{
  "num_hidden_layers": 9,
  "hidden_size": 448,
  "n_experts": 64,
  "experts_per_token": 6,
  "d_expert": 64,
  "d_shared_expert": 384,
  "hidden_act": "squared_reglu",
  "moe_layers": [1, 2, 3, 4, 5, 6, 7, 8],
  "router_score": "softmax",
  "normalize_top_k": true,
  "routed_scale": 2.5,
  "balance_loss": 0.000392,
  "balance_bias": true,
  "router_noise": 0.1,
  "router_cosine_scale": 14.0,
  "init_std_router": 0.0152,
  "lr_router": 0.00036,
  "vocab_size": 50257,
  "norm": "rmsnorm",
  "norm_eps": 1e-06,
  "tie_word_embeddings": false,
  "optimizer": "soap_variant",
  "learning_rate": 0.00484,
  "beta1": 0.95,
  "beta2": 0.99,
  "batch_tokens": [131072, 262144, 524288],
  "max_seq_len": 1024,
  "train_tokens": 393600000,
  "max_steps": 2464,
  "dataset": "wikipedia_en"
}
Below are experts of layer 4 (counted from 0) of a mixture-of-experts language model. Rows are named router (the router's row for the expert), gate (a neuron's input weights, with its number), up (a neuron's input weights, with its number) and show model dimensions 256-319. Each number is 50 + 10 x the weight over its row's rms, rounded and kept within 0 to 99.
After each expert's rows: "comes after" lists some tokens at least twice as common just before its tokens as in all text. This comes from a sample of Wikipedia text that the model never trained on. Tokens count by the router's weight.

# expert 15
router:43 50 64 39 62 48 59 49 49 42 63 52 48 42 60 37 37 56 49 53 56 41 45 51 35 28 39 55 42 44 50 59 62 44 53 42 54 36 34 48 59 54 38 32 55 55 52 45 60 49 51 54 59 45 51 62 45 37 46 39 55 48 66 44
gate0:40 58 49 37 54 40 44 44 44 54 84 68 46 44 43 38 40 49 52 34 35 50 34 45 65 46 51 60 34 30 53 48 65 49 46 51 44 43 33 36 37 64 36 37 51 51 57 43 24 54 50 59 56 40 61 38 38 45 59 65 41 57 54 47
up0:43 53 57 36 49 44 48 47 40 63 85 67 46 51 44 37 36 49 59 40 34 51 39 38 67 47 57 57 37 25 52 44 62 47 42 50 42 39 41 34 44 57 36 35 47 52 55 39 23 49 47 60 64 45 58 40 42 46 60 72 41 49 55 48
gate1:58 45 49 60 54 62 65 63 55 46 28 81 43 58 60 61 56 35 58 37 56 38 62 66 46 67 42 45 72 46 57 50 37 36 41 55 61 63 50 39 49 60 41 53 58 57 54 57 48 60 58 45 53 70 63 44 36 76 40 37 62 50 59 56
up1:40 58 53 48 47 37 45 40 45 50 65 29 69 43 31 36 43 62 37 58 34 69 42 40 55 37 58 41 38 45 31 61 61 70 58 57 47 54 47 51 48 45 61 49 55 49 50 43 57 37 48 65 52 27 41 55 57 30 65 55 45 40 43 45
comes after: " was", " is", " as", " were", " it", " are"

# expert 35
router:48 63 39 55 48 59 59 63 40 55 64 44 49 69 50 48 51 56 48 57 65 56 49 53 57 68 52 53 54 53 45 49 43 46 50 31 60 55 51 47 65 50 48 52 49 45 55 54 48 57 41 56 49 63 38 53 54 51 58 57 32 56 40 56
gate0:49 38 55 43 43 62 56 62 66 54 36 47 50 46 47 68 50 58 50 63 46 37 61 57 51 54 62 35 56 60 55 43 44 42 54 60 66 61 58 54 26 54 52 35 47 55 43 53 54 72 45 62 60 45 64 47 31 53 40 41 67 53 53 58
up0:51 63 57 49 58 35 46 43 38 38 67 51 47 49 48 28 44 52 46 41 53 63 45 55 48 47 35 76 42 46 44 53 61 59 45 40 44 33 49 43 72 48 41 56 51 51 59 52 51 32 56 38 44 59 53 47 67 48 61 56 40 33 36 56
gate1:46 55 65 56 55 37 47 74 45 64 54 51 34 59 52 50 39 39 53 54 40 40 54 50 49 47 52 46 42 29 60 51 68 59 46 43 58 56 53 38 82 55 69 45 65 46 50 49 52 36 56 49 42 51 35 46 44 32 51 58 39 49 42 48
up1:54 56 51 53 54 49 48 26 57 43 48 49 54 41 46 57 68 36 45 56 52 72 50 43 43 46 54 28 47 66 32 53 46 51 50 48 29 45 34 45 35 44 35 66 39 50 53 34 72 81 39 60 55 56 63 56 51 66 56 48 61 61 53 63
comes after: "-", " |", "==", ":", "\n", "|"

# expert 31
router:59 39 40 64 35 61 49 64 50 53 57 62 53 50 45 54 55 56 65 25 46 60 50 53 42 58 42 53 47 44 49 41 45 44 67 48 64 57 64 43 60 62 64 42 60 67 46 48 43 59 41 38 36 59 53 63 55 34 45 57 60 42 60 57
gate0:50 57 48 34 42 40 62 41 54 41 59 46 36 54 67 51 58 44 46 69 51 39 53 45 69 46 54 44 54 37 60 36 49 45 30 45 48 50 49 59 46 53 44 40 43 70 38 61 55 43 47 73 65 46 45 49 32 50 56 45 42 63 47 65
up0:50 47 47 56 60 55 36 63 47 35 52 53 56 76 52 56 42 48 51 42 40 50 52 54 45 52 59 63 41 72 58 51 52 58 55 47 56 43 61 42 31 40 67 54 33 56 46 58 29 61 67 45 42 58 49 57 56 51 68 52 45 51 69 36
gate1:46 46 41 44 59 50 62 64 55 55 55 70 41 53 24 52 53 41 50 71 58 44 54 39 51 51 56 30 51 46 44 50 55 52 49 48 56 38 43 40 57 44 28 38 61 52 55 58 43 46 56 50 61 25 42 51 37 55 53 58 56 58 31 46
up1:58 45 41 54 59 38 56 62 49 51 51 68 41 60 42 57 43 57 56 58 58 56 49 53 47 49 51 49 53 71 58 34 54 38 55 53 53 35 44 45 50 48 41 47 61 62 42 63 46 40 53 45 50 40 45 53 45 64 60 58 52 56 45 44
comes after: " |", ",", ":", ";", " (", " –"

# expert 12
router:48 41 41 52 52 50 54 46 29 52 33 39 47 24 56 52 41 47 40 71 54 41 52 51 52 73 52 39 53 55 48 73 41 48 79 40 32 42 62 56 45 49 28 52 49 34 49 63 40 56 38 32 45 62 55 31 37 42 47 39 54 51 50 47
gate0:41 59 41 49 45 47 39 51 56 44 42 48 56 38 61 45 53 46 70 65 38 73 49 51 50 57 56 53 47 54 56 60 54 65 52 54 31 42 40 51 36 42 35 57 41 45 51 53 49 44 52 35 42 55 51 48 54 43 50 31 38 52 67 59
up0:55 53 38 50 57 60 45 57 60 43 44 29 28 50 57 51 58 52 46 55 35 62 52 68 58 55 45 60 57 46 47 53 48 57 48 28 50 53 52 49 61 37 39 51 46 54 43 51 64 43 40 41 45 55 64 41 49 53 40 38 29 54 54 54
gate1:52 47 64 43 65 38 56 60 39 53 44 56 22 41 61 55 44 62 29 49 57 37 44 34 65 57 50 63 49 45 40 61 48 65 51 36 41 62 53 32 54 62 52 59 60 49 44 51 35 63 48 58 56 44 29 36 52 58 42 68 48 54 52 51
up1:45 51 33 55 37 64 44 43 67 46 57 42 73 58 38 39 54 39 70 55 47 65 53 65 27 33 51 38 47 52 62 40 51 38 48 66 57 39 43 68 51 40 52 45 39 52 58 47 66 39 54 45 45 52 71 66 48 39 58 30 56 46 45 50
comes after: " the", " a", " and", " The", " of", "'s"

# expert 43
router:63 54 53 55 46 41 47 40 51 64 58 59 45 43 68 42 62 51 57 50 43 52 63 47 56 53 44 43 55 57 46 48 40 51 55 68 37 44 50 55 50 62 59 16 49 38 49 48 56 34 40 48 33 40 55 40 44 53 44 31 16 50 37 54
gate0:47 58 33 57 28 59 30 53 54 68 44 38 56 60 39 45 49 57 58 38 46 45 42 40 42 76 59 56 44 48 66 33 58 60 33 46 66 42 61 48 44 38 41 51 50 41 38 63 43 60 59 66 52 44 66 28 57 44 56 42 54 55 64 41
up0:47 58 37 54 27 57 28 51 51 63 41 41 57 60 38 41 49 57 65 39 45 49 40 41 41 75 56 60 44 55 65 29 57 63 34 44 66 45 63 54 49 38 44 50 45 38 37 58 44 56 60 64 50 41 63 29 60 40 56 40 52 54 63 41
gate1:39 55 46 64 44 36 45 60 54 68 40 79 46 34 75 46 59 51 47 39 39 36 53 38 70 52 54 54 51 64 57 71 36 59 45 50 60 54 73 38 46 50 60 48 84 52 40 59 40 44 43 50 50 45 51 49 49 49 48 51 48 39 62 46
up1:43 51 43 62 49 37 41 63 48 59 38 77 48 34 79 46 57 52 48 42 39 37 54 37 71 51 55 52 49 59 58 72 37 60 46 47 58 60 70 36 51 50 59 53 75 55 42 58 42 43 45 49 48 50 52 47 49 49 53 54 48 36 59 43
comes after: " |", ",", " (", ":", " a", "–"

# expert 0
router:50 61 48 44 50 60 37 41 59 77 41 56 65 32 60 46 57 62 58 56 51 49 49 38 54 59 47 35 59 41 53 52 41 42 37 38 60 56 48 45 48 48 33 42 54 54 50 51 53 43 47 46 61 69 62 48 40 53 53 59 67 29 60 35
gate0:59 39 58 62 38 59 50 64 44 56 54 51 51 23 63 45 56 55 57 50 44 65 53 65 51 49 36 35 36 52 46 63 31 52 66 44 61 63 71 53 52 61 48 46 56 52 50 59 41 35 50 56 58 58 50 52 68 55 44 65 62 37 49 52
up0:55 44 52 65 45 55 44 67 48 50 51 48 46 23 55 51 46 50 53 46 41 68 48 64 48 46 36 32 35 46 48 66 37 51 65 50 61 63 65 55 46 72 52 50 58 56 47 64 36 45 53 53 51 55 46 53 68 55 49 69 62 42 46 55
gate1:61 62 68 54 60 51 44 47 43 52 53 68 42 55 51 34 50 66 72 63 55 23 47 50 46 41 53 32 48 42 50 35 46 49 57 60 41 49 39 69 32 62 51 54 44 40 51 51 56 51 37 30 50 38 59 46 58 43 59 49 35 53 51 49
up1:60 62 69 54 61 53 44 47 41 49 55 65 41 53 49 37 46 65 74 55 58 23 49 50 46 47 55 38 51 43 53 29 43 49 59 59 41 44 37 68 29 59 50 50 40 44 53 53 54 54 35 29 52 34 65 42 61 45 61 50 36 56 52 52
comes after: " |", " ", " 0", "%", ";", ")"

# expert 58
router:54 40 46 46 49 40 51 33 63 61 29 21 69 68 57 64 39 25 40 53 40 73 57 54 54 49 47 64 47 30 42 51 31 55 65 47 49 57 50 33 45 55 51 61 41 58 55 44 44 60 44 40 42 55 50 48 54 41 62 52 48 47 61 62
gate0:55 51 37 48 42 31 49 50 52 29 41 47 55 49 57 42 44 61 53 62 45 62 71 43 30 52 56 66 45 50 53 56 38 48 59 60 52 44 60 33 48 62 43 51 51 41 45 66 54 62 36 49 48 59 38 53 68 47 47 50 47 60 59 59
up0:43 52 66 46 59 69 48 53 48 68 60 52 42 44 45 57 50 42 33 41 57 42 26 51 77 44 43 29 60 52 50 42 71 51 35 42 40 54 49 70 56 39 62 47 60 61 55 39 45 33 63 52 53 34 61 39 34 51 47 46 49 41 47 41
gate1:55 49 30 53 53 61 55 51 62 63 66 64 49 43 48 79 64 56 57 49 62 47 41 62 54 61 53 57 53 59 54 39 39 39 47 57 47 53 45 54 52 54 49 47 57 71 58 64 47 59 66 62 59 49 58 51 47 61 34 55 38 58 46 62
up1:28 61 47 52 50 54 47 54 52 67 54 52 57 50 43 36 42 59 25 44 67 35 42 52 47 45 47 45 69 39 68 25 68 58 27 69 53 40 57 45 36 57 41 61 55 58 54 57 50 45 41 55 57 65 44 52 46 56 58 43 33 57 60 37
comes after: " |", ")", " ", " /", "°", "\""

# expert 46
router:43 46 53 52 37 64 47 57 61 51 45 54 31 51 57 58 50 55 52 48 34 52 70 42 46 51 64 42 49 61 61 59 26 61 54 65 59 63 59 41 43 62 52 56 40 55 50 45 51 53 48 48 56 56 42 59 61 47 62 61 39 47 58 37
gate0:61 52 41 36 42 49 60 68 28 52 73 44 54 43 60 61 48 52 46 52 57 57 65 35 50 59 46 45 63 33 54 35 40 43 56 34 63 50 61 45 53 48 55 50 70 51 46 58 47 55 32 72 70 48 57 43 36 70 39 47 59 63 43 48
up0:58 53 40 53 54 39 66 62 42 53 77 64 64 42 50 54 62 58 56 41 49 50 55 64 48 58 52 33 64 47 56 42 39 55 80 24 48 60 58 58 64 55 48 50 55 52 51 45 48 46 41 62 52 40 53 31 46 55 56 46 49 59 39 44
gate1:33 56 49 39 66 44 41 42 51 61 59 55 41 45 49 47 63 70 42 44 51 28 43 49 48 55 66 43 56 41 43 50 53 55 49 67 36 59 50 54 30 53 54 60 63 38 60 48 47 51 60 43 43 49 54 55 59 50 45 39 47 24 57 56
up1:36 59 46 40 65 46 34 44 58 59 53 50 46 48 51 48 60 65 43 37 54 31 44 52 44 52 61 45 53 39 43 46 50 55 51 64 43 60 49 55 32 58 52 57 66 34 56 47 46 55 63 42 44 45 55 59 61 48 42 49 46 27 61 60
comes after: " the", ",", " in", " at", " on", " from"

# expert 4
router:42 42 51 47 48 36 43 49 57 65 61 53 55 37 47 42 52 43 51 64 66 61 60 62 28 57 52 49 46 52 64 39 55 44 42 49 54 23 50 43 62 46 42 55 66 66 61 41 49 35 58 51 47 38 58 45 57 38 59 49 54 51 36 48
gate0:50 75 44 48 53 57 43 61 44 48 61 42 52 61 46 59 29 51 41 40 51 29 59 32 68 45 36 60 67 55 53 68 48 43 43 42 52 65 56 58 44 41 53 36 37 55 27 45 54 51 53 63 53 66 68 62 44 63 37 50 60 46 66 53
up0:61 33 63 47 52 46 72 24 62 60 52 50 51 48 65 43 64 58 59 60 48 81 60 57 28 51 67 37 35 48 66 34 62 44 35 64 41 31 40 48 59 65 41 49 67 53 72 59 47 46 57 43 42 47 41 35 46 41 63 59 45 64 34 54
gate1:49 57 38 48 53 53 60 50 40 42 61 54 49 74 55 40 40 61 51 60 53 35 56 39 59 55 59 47 71 49 48 46 33 35 58 45 52 59 49 50 46 47 26 45 47 49 45 50 36 70 53 47 61 53 58 52 66 62 49 56 42 45 53 61
up1:48 50 47 41 55 54 47 55 54 50 58 50 27 41 53 54 69 42 59 42 66 55 39 43 68 59 50 62 40 39 58 68 52 62 53 47 53 45 45 51 61 50 69 47 56 61 51 55 64 45 45 46 38 40 33 43 55 53 68 48 49 41 40 33
comes after: ".", " of", " and", " with", " for", " to"

# expert 1
router:65 64 54 40 72 66 49 47 46 48 43 34 46 70 60 42 40 31 70 54 49 65 59 58 38 50 60 65 54 60 67 54 55 74 55 40 36 42 60 59 66 33 58 50 50 43 55 46 57 50 41 48 53 59 62 58 50 55 50 38 33 48 55 57
gate0:41 42 46 42 59 44 50 65 57 33 54 63 40 48 45 71 46 34 38 62 66 48 53 48 73 41 48 63 51 42 50 45 51 40 51 44 57 47 40 61 52 45 71 37 58 56 56 56 40 49 41 39 52 28 41 75 52 44 59 56 51 60 51 44
up0:56 49 58 50 46 58 48 33 54 62 44 41 62 45 37 36 52 46 51 40 46 60 52 70 38 54 58 47 52 56 51 53 44 51 44 60 41 60 49 51 51 47 51 42 52 38 41 58 47 47 72 68 62 50 62 34 33 71 43 54 39 47 42 49
gate1:62 61 37 58 59 62 48 34 24 52 47 52 52 35 43 53 62 41 51 49 49 51 47 57 58 64 53 54 46 47 32 44 48 48 38 63 60 32 39 51 46 46 39 48 58 53 24 60 41 49 54 38 65 51 64 47 52 36 33 48 30 57 42 70
up1:45 78 46 43 50 59 54 54 23 50 34 60 52 41 45 42 51 58 37 41 42 60 55 43 43 63 46 48 41 49 35 44 62 55 13 52 45 36 56 30 57 45 42 64 60 52 37 45 51 43 51 46 56 63 61 68 57 37 48 53 39 47 45 82
comes after: " |", ":", " \"", " (", "-", "="

# expert 14
router:69 55 57 50 43 58 51 30 39 59 45 50 58 49 72 54 55 56 31 44 47 50 39 42 35 56 54 34 43 37 61 34 44 60 61 59 38 50 41 50 50 38 59 38 54 64 61 69 35 66 45 48 44 60 52 41 48 41 45 51 54 56 42 43
gate0:73 70 59 59 66 61 44 36 48 59 48 49 62 37 64 53 64 51 62 45 54 63 46 50 30 46 61 46 56 52 52 49 43 57 38 58 51 59 59 31 45 55 29 37 46 55 46 42 38 44 59 43 62 46 61 68 52 55 44 57 61 36 42 39
up0:76 61 57 62 55 58 48 44 46 57 42 45 58 37 67 55 65 50 58 41 50 58 42 48 39 48 64 46 50 51 40 42 48 57 37 60 48 55 62 33 48 58 27 34 39 59 48 45 40 51 57 43 69 55 59 64 55 53 48 62 61 43 30 37
gate1:26 50 38 47 66 39 32 49 62 58 42 59 59 45 51 54 57 58 38 55 69 48 35 51 43 54 41 50 45 49 67 53 43 52 72 59 51 65 57 51 45 65 53 59 42 36 56 55 51 41 29 57 54 58 50 49 47 50 29 36 54 26 52 54
up1:73 51 61 54 28 63 64 53 37 44 59 41 37 55 47 51 47 47 63 49 27 49 64 50 64 48 58 56 55 52 38 50 52 44 29 46 54 35 46 57 57 23 39 39 59 63 47 48 44 61 66 42 53 39 52 51 50 47 67 66 35 75 46 52
comes after: ",", " (", "),", " is", ")", " 1"

# expert 18
router:45 48 43 66 68 56 58 72 53 52 49 52 52 54 65 48 66 44 76 39 48 62 39 53 53 55 53 60 46 60 67 44 42 45 65 58 48 54 58 59 39 63 38 33 48 34 46 58 69 57 29 52 40 61 43 59 50 55 56 73 25 54 45 40
gate0:46 55 19 47 70 45 53 56 48 64 43 63 40 41 57 45 43 47 49 45 33 45 42 38 53 55 51 58 38 57 50 33 58 49 46 65 48 66 46 52 27 60 66 57 68 44 55 54 34 47 42 57 46 44 43 38 58 48 57 65 52 38 46 57
up0:44 52 17 47 68 46 53 54 47 62 43 64 39 44 56 46 42 47 49 43 33 45 39 40 54 56 50 59 35 58 50 32 59 53 48 62 46 63 48 52 25 60 66 56 69 42 54 52 32 42 43 59 43 47 46 38 59 49 56 65 51 42 45 59
gate1:52 57 54 40 52 55 52 51 53 65 67 65 63 45 54 65 51 44 42 54 63 48 51 48 63 52 54 55 67 54 63 34 42 35 50 66 61 64 38 48 46 47 34 40 56 63 37 56 48 51 60 46 57 43 63 45 42 60 49 33 58 62 51 56
up1:34 50 42 59 63 50 51 56 58 42 56 21 34 28 54 59 59 60 56 57 40 49 61 51 41 54 32 54 49 53 63 27 53 53 42 67 52 57 53 43 28 50 50 62 46 42 60 53 56 45 40 54 51 46 61 40 27 25 48 60 53 59 29 50
comes after: " the", " by", " and", " of", " with", ":"

# expert 39
router:58 28 55 45 58 52 46 42 45 50 41 33 52 48 45 67 55 45 57 59 43 40 56 52 40 56 66 58 49 38 29 52 44 38 48 33 55 34 39 55 46 58 53 52 60 42 43 54 47 57 47 37 49 55 31 71 43 45 47 46 57 31 47 41
gate0:59 65 45 48 46 60 51 57 49 55 66 58 43 57 55 63 70 24 32 39 72 39 56 75 55 56 48 33 60 55 61 46 40 62 46 53 51 42 66 42 50 53 42 53 68 35 49 59 47 58 56 53 39 51 49 58 47 63 47 54 60 48 41 47
up0:58 47 46 55 49 30 51 63 48 49 53 44 58 57 45 75 61 48 32 42 62 43 43 68 49 43 38 61 50 44 38 56 55 37 55 48 43 40 43 28 48 45 56 61 64 58 60 57 73 54 63 55 38 48 53 46 33 41 31 60 72 56 40 59
gate1:56 42 52 52 53 52 54 67 44 60 50 52 51 44 61 66 53 53 43 36 50 56 51 56 49 55 48 42 60 58 58 44 47 29 53 72 57 59 60 45 44 72 33 50 59 43 48 72 44 67 42 62 55 45 56 46 41 54 47 41 55 55 33 46
up1:47 54 46 43 47 43 46 37 57 37 46 45 36 55 36 36 51 46 55 64 47 42 54 53 48 53 55 58 40 47 45 59 49 70 48 29 47 30 39 55 52 30 63 52 36 49 59 24 48 43 59 39 44 53 43 55 54 41 51 57 45 46 69 52
comes after: " ", " 0", "-", "==", "%", ")"

# expert 25
router:64 55 64 55 69 32 59 58 47 43 51 71 55 72 22 49 56 57 66 58 45 55 65 50 48 71 45 67 57 48 48 55 48 30 20 41 42 62 53 53 39 43 65 54 53 44 63 57 41 53 66 29 49 56 40 48 52 49 53 49 72 47 44 41
gate0:49 45 47 45 36 61 45 71 41 42 61 59 21 39 51 55 59 54 51 45 60 48 48 71 41 62 50 50 66 60 53 42 43 55 43 72 54 42 56 51 56 37 34 41 59 30 34 53 50 64 47 73 64 49 58 64 51 52 45 49 48 62 49 71
up0:56 48 22 48 43 60 44 34 58 40 42 44 35 52 63 45 53 40 49 72 48 38 52 46 55 58 64 47 56 46 45 37 56 38 24 35 52 31 47 50 55 50 56 56 54 58 41 45 63 46 59 56 68 49 62 45 57 48 50 51 54 52 63 60
gate1:53 54 64 51 38 43 63 51 40 54 61 46 52 32 56 59 55 68 47 55 59 60 59 59 46 61 71 36 69 70 58 51 37 48 52 50 56 50 57 46 71 53 57 38 49 45 50 68 55 46 51 59 49 43 58 29 44 57 41 36 52 63 39 48
up1:40 49 68 59 27 50 59 55 40 60 62 58 53 40 53 54 64 64 47 59 63 58 56 51 43 58 71 39 50 60 54 45 45 48 46 48 64 59 53 40 78 50 65 39 37 48 63 64 55 48 53 50 56 57 59 35 47 45 55 41 54 52 33 43
comes after: "\n", ")", " ", " 1", " 2", " 3"

# expert 42
router:47 51 41 46 38 39 45 48 42 47 45 58 45 53 48 55 54 62 61 50 46 42 37 46 49 49 31 65 30 47 29 51 48 25 65 62 66 27 67 60 42 42 60 66 49 53 50 55 57 51 46 45 30 45 39 54 58 61 48 29 49 61 57 52
gate0:19 39 49 57 48 55 54 62 41 55 51 48 43 55 62 56 54 55 58 65 63 43 46 41 63 37 53 55 56 50 43 42 58 59 41 64 56 50 50 58 62 49 58 42 51 58 50 66 48 57 59 45 47 35 44 46 45 57 62 54 56 65 49 43
up0:77 63 51 37 52 35 48 39 59 40 52 53 53 42 32 45 41 51 49 41 36 47 54 53 42 59 50 45 46 51 53 66 42 41 60 38 41 49 44 47 44 53 44 61 47 39 55 37 54 46 41 51 52 65 54 60 55 42 39 51 44 35 53 55
gate1:56 47 51 44 52 43 47 60 89 52 52 57 60 59 49 60 48 33 39 53 49 48 49 48 39 38 29 61 57 59 56 57 52 61 58 66 45 50 69 48 44 64 51 49 57 50 56 58 48 49 40 49 57 37 70 67 57 51 62 40 55 51 55 48
up1:50 47 48 54 40 61 52 43 08 47 43 42 43 47 58 37 57 58 62 45 54 52 52 52 65 62 75 39 40 44 45 38 46 41 43 37 59 56 37 50 51 32 47 46 44 48 37 47 48 47 58 50 43 70 28 32 45 48 45 54 50 44 42 46
comes after: ".", "–", "-", "/", "5", "000"

# expert 7
router:35 55 49 65 62 41 62 52 69 56 57 49 51 49 32 44 73 47 38 46 51 57 49 47 60 57 62 39 43 42 53 51 54 44 67 56 35 50 46 54 56 67 58 52 48 38 64 44 57 53 57 69 53 45 48 46 49 40 66 56 38 45 44 52
gate0:58 49 47 48 32 47 46 63 37 46 57 59 54 47 68 44 56 37 62 57 57 58 51 39 47 60 46 44 72 53 67 43 34 37 45 60 53 49 60 41 61 42 46 41 39 59 34 59 47 47 51 51 66 54 54 48 50 46 50 45 58 64 56 59
up0:49 51 52 43 54 64 56 50 34 48 67 65 44 57 60 56 46 56 59 53 60 66 63 57 38 48 39 71 62 42 52 52 59 49 59 51 46 57 44 53 66 42 39 55 70 56 32 45 53 35 57 44 51 61 49 41 56 46 49 48 53 53 45 43
gate1:71 56 61 41 37 44 53 58 52 37 47 49 35 33 54 59 61 65 48 56 68 53 53 43 57 55 59 45 72 48 62 61 30 52 28 48 61 59 59 46 48 43 47 42 58 61 28 70 43 61 40 53 52 51 47 41 35 50 50 49 56 48 34 67
up1:31 51 46 50 59 65 41 43 49 62 50 53 51 73 50 30 38 37 57 57 39 35 36 50 50 54 46 57 33 64 49 48 68 55 59 55 43 55 37 61 49 55 51 55 50 46 57 38 53 39 53 42 46 58 52 56 68 54 67 45 42 57 51 35
comes after: " the", " of", " for", " that", " his", " in"

# expert 53
router:30 51 50 56 47 38 41 37 48 40 36 46 40 35 49 40 55 62 48 48 67 49 42 60 64 49 67 39 51 44 58 61 36 47 54 56 56 34 62 67 31 66 45 53 65 38 37 63 45 77 48 52 43 38 54 51 52 53 50 56 44 47 54 40
gate0:54 50 51 44 36 39 44 33 55 77 40 63 64 37 53 46 62 55 70 39 50 41 60 66 42 60 42 58 66 45 39 54 56 68 63 41 81 47 64 42 49 35 48 48 64 45 31 56 46 60 46 39 45 64 65 42 51 52 60 36 60 56 52 44
up0:44 48 52 65 63 62 56 65 53 30 58 35 35 66 43 54 42 50 33 58 47 65 45 37 63 39 62 44 37 60 58 48 45 31 38 56 24 56 36 59 47 68 54 44 40 56 67 46 49 39 57 65 56 38 32 62 42 51 40 65 37 44 47 55
gate1:59 62 46 46 57 29 28 55 28 58 63 49 51 48 41 51 56 52 57 41 48 37 50 46 52 69 53 45 49 38 53 48 70 65 73 52 50 43 69 58 48 65 57 44 46 45 54 53 48 50 42 51 46 54 46 35 51 54 51 61 63 53 72 50
up1:55 55 47 42 50 33 29 51 21 56 64 48 54 40 40 51 56 52 52 44 50 43 55 45 55 65 49 42 49 31 49 43 63 65 73 49 46 41 71 61 48 62 55 42 43 49 48 51 48 50 47 55 50 57 50 38 53 51 55 56 65 58 64 46
comes after: " and", "-", " or", " more", " are", " this"

# expert 55
router:45 48 41 40 60 42 50 36 53 61 44 64 47 37 44 54 49 34 58 32 61 44 51 56 39 65 62 51 49 58 58 33 41 48 47 55 40 30 51 54 46 23 51 38 34 67 50 52 46 28 58 45 63 33 68 62 45 40 47 75 55 54 53 54
gate0:49 52 46 47 48 44 57 65 60 50 56 56 45 47 70 61 34 51 48 48 36 56 43 52 55 54 52 33 59 70 66 47 40 49 63 27 53 56 64 25 68 50 53 40 62 43 57 47 48 59 34 60 61 52 72 42 34 56 47 41 46 66 46 67
up0:36 73 43 48 57 34 57 46 54 53 52 50 55 46 66 37 57 56 51 45 44 43 42 50 46 58 67 52 52 56 50 36 52 52 23 48 54 44 59 34 55 43 70 51 53 51 59 62 67 54 79 49 39 46 49 40 43 35 62 42 40 39 46 46
gate1:65 55 64 47 57 60 40 68 41 56 47 53 48 60 48 63 55 61 51 57 59 55 60 56 59 57 54 54 66 42 44 32 33 39 58 41 56 58 52 31 56 62 44 39 61 42 43 61 49 61 42 69 55 57 48 63 38 69 51 45 80 52 62 58
up1:35 49 29 51 43 39 49 43 53 32 43 58 65 39 43 43 40 51 49 45 48 49 39 57 35 42 34 35 46 48 54 67 59 57 40 57 47 54 44 52 30 46 57 69 42 55 50 35 52 40 63 31 34 59 48 49 44 36 76 56 42 45 39 39
comes after: "\n", ")", "\"", "\n ", " Released", " Award"

# expert 24
router:50 48 50 55 73 48 48 66 61 66 39 53 53 65 44 45 72 52 75 65 35 35 47 52 46 45 63 55 54 41 60 50 39 52 51 45 28 52 45 38 57 63 56 43 50 47 57 47 50 56 27 62 57 62 54 26 57 53 49 47 47 25 63 63
gate0:44 32 47 41 54 47 52 28 67 45 35 47 63 55 53 54 48 44 42 56 50 35 64 56 46 45 49 46 40 63 53 46 56 31 36 46 48 59 59 42 47 54 54 55 51 47 45 51 50 50 63 49 62 62 31 44 52 44 46 62 59 55 24 43
up0:48 34 47 41 62 46 51 32 70 46 37 48 66 56 56 52 49 42 45 51 49 35 61 63 42 48 48 47 42 57 53 55 50 35 47 43 45 52 61 41 47 54 56 53 48 46 48 49 55 44 54 50 62 61 33 44 51 45 44 63 50 54 26 42
gate1:61 39 57 47 54 50 43 62 59 44 57 32 42 62 59 58 45 67 41 51 58 55 52 46 70 43 49 58 73 52 56 34 51 29 36 40 56 56 53 50 69 49 50 47 48 42 31 53 36 45 61 45 59 49 54 42 51 55 46 50 50 59 38 43
up1:62 41 54 50 45 49 59 42 39 51 63 39 44 29 38 47 54 39 54 56 62 68 64 48 67 48 53 56 51 48 39 61 49 39 39 35 61 52 59 52 57 49 47 51 64 47 42 70 45 57 56 47 62 36 45 59 42 43 45 53 43 67 44 53
comes after: ",", " \"", " (", " and", "-", " The"

# expert 38
router:48 33 45 44 30 44 31 56 41 51 44 36 72 67 36 65 55 29 51 61 43 43 40 51 45 38 57 48 55 53 34 40 46 65 64 54 39 53 65 66 49 47 62 52 30 45 46 55 52 49 54 49 40 28 54 62 60 41 52 30 55 41 59 64
gate0:45 51 27 52 57 54 46 60 42 47 66 52 47 67 52 56 61 84 19 64 50 47 65 50 62 58 70 49 49 44 65 44 58 30 49 52 51 41 48 49 43 63 47 49 65 51 48 47 50 63 54 61 58 44 61 46 45 65 47 59 57 50 39 59
up0:50 46 44 41 59 58 54 45 55 25 48 54 41 51 43 56 65 53 44 63 51 51 46 46 41 66 68 69 47 50 48 44 51 48 31 64 42 56 49 53 55 58 40 44 64 55 47 45 49 38 59 62 48 50 46 55 40 44 67 54 46 49 56 44
gate1:52 53 33 48 66 61 52 38 49 49 43 58 64 42 40 45 55 48 39 52 46 44 41 48 40 46 22 65 54 55 51 66 45 51 55 51 44 50 48 45 33 54 44 62 55 58 52 19 55 44 58 53 46 37 62 55 65 41 54 54 58 56 45 39
up1:50 53 29 52 70 56 48 41 47 48 43 61 63 42 38 48 59 48 39 55 45 42 43 48 40 45 23 67 56 58 48 65 47 51 58 54 44 47 49 44 37 53 51 62 51 59 53 19 54 38 56 49 47 39 64 50 60 44 55 55 57 55 42 42
comes after: " |", "|", " on", " (", "–", "N"